{"n_layer": 13, "activation": "squared_relu", "moe_layers": [0, 1, 2, 3, 4, 5, 6, 7, 8, 9, 10, 11, 12], "routed_scale": 1.5, "balance_bias": true, "init_std_router": 0.00743, "lr_router": 0.00153, "vocab_size": 8397, "tie_embeddings": false, "lr": 0.00178, "beta2": 0.98, "batch_tokens": [32768, 65536, 98304], "train_tokens": 421100000, "steps": 6638}
Below are experts of layer 2 (counted from 0) of a mixture-of-experts language model. Rows are named router (the router's row for the expert) and show model dimensions 256-319. Each number is 200 + 40 x the weight over its row's rms, rounded and kept within 0 to 999.
After each expert's rows: a language model's description of what the expert responds to. This comes from a sample of Wikipedia text that the model never trained on.

# expert 2
router,178,190,285,83,256,158,171,237,171,201,203,227,194,140,227,214,228,255,156,208,200,182,179,212,224,142,196,136,169,221,229,238,207,236,259,179,140,284,214,216,162,177,198,158,227,247,151,266,223,290,210,189,239,245,180,224,149,210,127,269,298,180,155,218
What it handles: Numbers in tables. Digits and bare spaces inside table cells and numeric listings, such as stats columns, scores, capacities, years like 2,900.

# expert 26
router,194,247,207,158,133,276,214,177,159,267,152,213,198,186,211,275,159,216,198,243,196,175,211,223,211,205,268,174,209,238,227,160,291,241,194,220,174,222,139,170,172,276,189,213,146,236,270,204,169,244,218,177,161,222,159,206,193,266,171,159,164,158,193,181
What it handles: Auxiliary verbs. Forms of be, have and modal-linked verbs like was, is, were, been, plus adverb endings ly and word starts like be in beautiful.

# expert 14
router,238,267,213,206,177,218,273,219,269,202,240,240,215,199,198,201,119,213,183,279,138,172,172,161,220,186,193,219,198,252,146,237,201,215,202,276,225,266,119,226,192,184,277,165,231,181,140,187,255,132,170,249,158,171,227,198,160,285,165,214,173,230,146,243
What it handles: Name word endings. Final pieces of names, often followed by a comma, such as a, le, ie, ina, plus the slash between coordinate pairs.

# expert 19
router,228,264,190,176,246,295,258,173,169,261,186,142,174,179,177,229,167,217,207,193,191,207,161,237,202,177,208,223,142,239,152,172,194,158,185,117,189,171,102,229,190,137,119,138,209,224,296,182,162,205,201,197,191,215,204,163,192,324,219,148,232,191,174,172
What it handles: Verbs and particles in narration. Past verbs and their particles in narrative prose, such as knew, threw, held, made up, became, plus also and such.

# expert 7
router,173,210,227,144,183,168,156,190,200,197,192,201,188,220,148,236,249,244,162,230,231,195,226,285,239,161,166,219,199,204,189,191,165,229,169,176,195,163,113,212,161,152,178,203,156,225,217,241,226,268,200,211,208,168,228,176,165,230,171,203,159,168,189,230
What it handles: Commas and linking verbs. Commas, often fused onto a word end such as s, or e,, plus of, is, was, with, has after nouns in running prose.

# expert 22
router,123,231,195,196,249,235,145,211,199,166,234,219,192,253,186,149,216,203,207,210,148,140,189,186,247,235,206,60,192,217,185,199,180,192,209,224,140,176,235,241,186,131,164,260,227,246,231,213,225,252,231,209,236,234,221,145,148,267,207,266,183,174,209,247
What it handles: Conjunctions, hyphens, possessives. The words and, for, or, a, his, her, plus hyphens in compounds and lists and possessive 's, as in Lowe's, now-defunct.

# expert 23
router,162,187,156,210,153,229,256,167,276,211,195,168,194,102,225,196,251,190,212,173,225,117,214,219,250,219,233,209,204,192,162,208,220,172,210,182,202,255,229,193,188,201,228,218,200,220,184,238,204,209,237,223,179,155,242,216,189,199,180,183,196,158,214,206
What it handles: Function words. Articles, pronouns and conjunctions in running prose, such as the, that, which, he, his, that open a clause or phrase.

# expert 0
router,250,169,225,241,130,222,259,178,193,247,158,143,206,152,255,239,172,200,216,213,199,171,155,225,235,165,234,150,172,232,175,193,191,224,229,160,200,185,126,247,149,161,261,161,195,220,199,200,174,161,136,232,214,209,181,204,159,275,172,159,190,203,187,257
What it handles: Name-initial capital pieces. First word-piece of capitalized proper names, especially given names and place starts, in lists and tables, such as New, John, South, Ar.

# expert 4
router,184,224,212,222,223,138,174,198,102,269,207,227,127,164,175,240,181,225,171,231,232,195,176,204,162,227,171,187,204,164,135,161,195,245,241,185,191,250,241,140,271,165,224,200,202,198,200,235,182,195,274,231,162,191,235,197,238,95,224,273,196,174,220,154
What it handles: Mid-word fragments. Short letter pieces inside longer words, such as div-or-ce, comp-ar-ison, val-u-es, plus common words like number, million, public, more.

# expert 12
router,184,291,242,194,233,268,209,273,216,198,186,132,239,259,285,201,212,215,164,145,136,189,174,212,199,196,181,257,146,255,213,195,219,240,189,181,195,139,230,188,162,249,230,200,192,287,155,219,211,199,194,233,182,143,209,233,183,273,190,232,223,200,250,153
What it handles: Nationality and place endings. Word-final pieces completing proper names and demonyms, such as -ian, -ton, -land, American, States, York, Carolina.

# expert 10
router,263,141,231,231,217,170,232,251,212,258,229,251,152,284,149,302,245,173,207,135,218,224,164,253,209,160,146,230,234,191,124,115,154,170,234,241,154,200,120,168,209,259,140,224,249,160,137,234,211,171,216,194,177,219,174,263,234,153,135,249,241,109,201,265
What it handles: Table pipes and colons. Pipe separators in wiki tables and colons after labels in lists or infoboxes, such as Parent:, Layout:, Infraorder:.

# expert 30
router,157,170,226,192,137,201,287,178,215,225,203,245,190,203,195,177,208,225,172,222,235,163,149,230,215,257,253,205,155,193,209,165,262,215,174,269,188,205,269,212,227,222,230,228,206,193,253,227,244,210,163,264,203,130,234,177,203,247,208,218,186,222,207,239
What it handles: Adjectives before nouns. Modifiers and noun-phrase words after the, a or of, such as new, main, local, public, German, Democratic, military.

# expert 29
router,218,139,186,240,241,65,246,173,217,192,218,207,233,214,171,208,238,193,127,232,222,215,196,218,238,168,204,231,177,154,206,149,185,212,171,217,202,182,185,272,174,98,197,235,187,180,223,225,181,247,187,244,217,194,237,205,235,137,188,142,201,201,245,135
What it handles: Article a, mid-syllables. The article a in prose, and middle syllables of words starting with p or b, such as ic in cosmic, uc in Pachuca.

# expert 16
router,255,122,254,198,207,166,339,302,219,174,246,170,167,182,232,231,205,199,188,160,253,120,162,162,230,121,178,184,124,207,201,242,262,261,223,156,226,184,134,226,173,192,206,139,168,232,171,282,170,242,240,193,229,232,118,134,180,166,199,251,221,196,192,156
What it handles: Digits in tables. Digits and number pieces in tables, results, years and statistics, plus a final capital letter in abbreviations like INC, USS.

# expert 13
router,175,165,215,101,181,237,224,237,213,247,192,235,269,216,219,262,232,216,197,209,225,215,161,200,219,194,222,226,161,175,209,210,125,128,193,278,163,191,199,267,281,169,284,164,202,169,152,255,198,258,178,150,157,216,229,197,197,165,170,210,225,231,183,177
What it handles: Capital initials of names. Word-initial capital letters opening proper names or titles, such as M in Modern, Mal in Mali, W in Witteveen.

# expert 25
router,276,199,196,260,233,236,175,245,157,202,218,141,222,156,113,222,194,231,240,191,141,144,215,216,218,203,265,171,193,221,218,219,176,228,204,254,139,224,192,236,188,169,244,179,196,170,169,136,102,203,199,159,177,192,287,232,137,260,212,201,255,225,180,189
What it handles: Month names and surname pieces. Month names such as May, September, January, and single-letter l or m pieces inside personal names like Mitchel, McLaughlin, Clemson.

# expert 20
router,219,182,273,178,116,157,248,139,179,232,218,220,155,240,261,220,245,180,172,228,209,176,161,260,207,170,333,231,199,204,204,199,194,214,193,168,220,118,186,211,235,235,271,170,203,209,208,205,243,181,182,288,199,248,178,216,191,112,252,244,197,198,184,285
What it handles: Word-initial stems. First pieces of multi-part words, often prefixes or stems like con, reg, ex, pl, art in Cartwright, needing an ending.

# expert 8
router,133,174,239,165,73,192,186,112,198,146,209,197,261,235,231,186,241,185,196,233,219,211,137,245,256,222,192,212,186,226,89,217,235,138,199,258,214,222,241,227,230,247,232,240,232,177,194,206,233,217,280,299,170,224,216,200,250,212,209,244,211,161,177,244
What it handles: Infinitive to, closers. The infinitive or preposition to after verbs like allowed, shown, and closing parentheses and quotes ending titles or table values.

# expert 9
router,272,165,211,168,138,126,201,208,215,201,247,204,293,232,272,203,208,188,204,257,198,147,181,221,214,168,216,193,195,219,171,260,189,170,251,122,210,147,214,241,157,224,232,166,226,193,198,218,128,116,198,204,144,194,229,255,194,211,189,186,197,190,175,274
What it handles: Infobox and table labels. Field labels and header words in infoboxes and tables, such as Total, Votes, information, age, Born:, plus second pieces of names after an initial.

# expert 11
router,277,275,211,196,152,218,177,133,214,200,214,163,212,204,151,207,106,177,157,220,252,182,156,190,205,183,179,228,225,183,143,203,202,235,265,239,144,213,178,237,203,186,202,122,237,139,198,198,165,147,253,272,147,270,222,283,149,182,223,204,262,223,189,251
What it handles: Infobox and table symbols. Punctuation and symbols in infoboxes and tables, such as degree and minute marks, arrows, dashes, equals signs, and field words like school.

# expert 3
router,221,177,187,194,222,174,135,189,211,307,181,149,203,200,184,322,226,192,163,207,176,235,163,271,181,168,195,250,198,214,125,166,204,178,210,210,201,190,183,199,196,241,194,252,238,169,198,234,139,215,185,239,201,183,120,173,170,169,189,232,182,148,197,251
What it handles: Table cell separators. Pipe characters separating cells in wiki tables of sports results, climate data and election figures, plus semicolons in score strings.

# expert 28
router,143,213,197,150,163,197,172,115,255,199,210,224,159,225,176,154,240,209,162,119,237,202,203,224,218,170,233,182,228,187,163,194,248,282,196,229,230,264,256,201,243,257,263,181,227,237,265,265,187,268,225,308,243,165,157,217,184,169,164,235,203,201,125,210
What it handles: Single consonant letters. Lone consonant letter pieces starting or inside a word, often in foreign names or compounds, like C in Cynthia, tele-c-ommunications.

# expert 24
router,184,264,254,256,170,123,141,202,243,253,204,231,81,270,203,247,252,199,164,173,239,204,165,225,234,207,200,185,225,213,175,216,184,189,185,178,192,147,224,216,189,169,249,256,218,156,164,223,208,222,266,253,171,203,178,219,150,179,174,223,164,188,201,220
What it handles: Lowercase word beginnings. First lowercase piece of a split common word after an article or pronoun, such as t, f, p, st, surv, ext.

# expert 18
router,138,231,229,147,201,197,218,268,189,204,208,195,210,242,158,209,142,237,186,156,232,157,148,234,221,168,187,197,191,197,246,189,185,263,181,245,202,158,145,222,242,196,184,164,188,188,145,232,152,205,139,276,210,129,167,197,200,210,219,264,224,229,191,210
What it handles: Sentence-ending periods. Full stops ending sentences or abbreviations, often merged with a word end as in s., ed., ing., plus year digits after In.

# expert 6
router,209,224,235,181,157,133,263,256,249,256,188,168,207,201,265,178,234,206,226,179,206,217,129,256,204,204,243,214,207,216,179,196,204,210,237,294,216,179,248,169,208,219,198,192,187,289,217,218,191,199,276,256,177,195,188,179,211,175,230,127,229,265,218,294
What it handles: Line-start word openings. Opening pieces of words right after a line break, hyphen or quote mark, such as Al, de, opening quotes and === headings.

# expert 21
router,119,224,233,155,161,191,135,266,203,198,199,180,213,114,187,216,268,171,230,156,160,210,194,244,162,201,214,205,176,195,189,257,227,182,231,266,140,238,214,178,189,190,191,189,210,244,115,212,189,258,148,136,174,198,184,143,166,202,337,207,214,160,178,205
What it handles: Prepositions and the. Common function words in running prose, chiefly the, in, of, by, on, as, at, from, with, usually before a noun phrase.

# expert 31
router,215,160,230,247,170,162,234,192,293,249,218,177,198,194,213,201,253,215,175,185,215,88,167,221,201,170,241,180,157,171,204,232,212,179,204,162,196,212,270,221,229,239,246,178,204,223,193,236,180,195,190,180,167,163,254,175,222,224,253,281,108,198,136,181
What it handles: Nouns and noun suffixes. Nouns and nominal suffixes after articles or possessives, such as University, School, government, season, census, with endings like -ation, -ment.

# expert 5
router,122,212,206,194,252,233,169,138,141,195,220,218,223,159,234,157,257,225,198,201,192,166,219,226,177,211,180,164,229,260,229,250,195,311,257,242,224,201,220,167,148,172,254,222,204,207,223,184,173,144,173,272,209,197,215,262,220,196,209,132,198,232,166,229
What it handles: Foreign name pieces. Mid-word vowel-led fragments inside non-English proper names, such as the o in Hapoel, ide in Adelaide, ork in Thorkel.

# expert 15
router,188,182,211,209,124,226,222,120,191,283,209,136,141,191,242,201,208,170,201,143,271,230,195,225,217,213,270,211,193,237,175,200,214,131,226,157,172,258,275,233,174,143,235,220,201,255,233,225,187,212,178,171,204,159,155,209,164,155,152,216,155,213,209,160
What it handles: Single capital letters. Lone capital letters beginning a word, and the pieces right after them, inside names and abbreviations, such as S, D, B, RBI.

# expert 1
router,205,234,218,213,160,253,235,272,164,165,241,168,117,211,209,240,176,208,152,182,186,225,206,202,201,180,200,217,166,190,194,95,205,260,216,146,194,158,190,261,283,210,158,193,219,203,335,189,176,239,146,111,204,129,226,231,148,263,258,171,172,165,166,187
What it handles: Inflectional word endings. Suffix pieces closing a word, mostly plural and verb endings, as in Meet-ing, transl-ation, partn-ered, daugh-ters.

# expert 17
router,241,157,228,245,127,237,220,264,160,272,190,191,211,236,245,191,236,239,198,204,224,140,183,215,220,167,301,212,104,194,213,219,131,143,183,226,218,155,247,247,238,149,267,191,186,264,172,220,173,172,207,199,171,230,258,210,155,238,222,245,162,221,229,186
What it handles: Proper noun words. Capitalized words in names of organizations, countries and places, such as United States, World, University, Party, and acronym letters.

# expert 27
router,260,223,242,170,215,160,304,191,195,279,192,165,198,199,258,252,150,215,238,258,219,206,178,208,195,185,237,172,168,216,176,151,234,334,184,209,194,202,242,227,214,145,232,195,200,207,183,192,214,196,271,233,203,230,210,216,234,146,140,173,143,171,261,158
What it handles: Line breaks and headings. Line breaks and section-heading markers, especially after infobox headers like Personal details or wiki == headings, plus opening parentheses and slashes.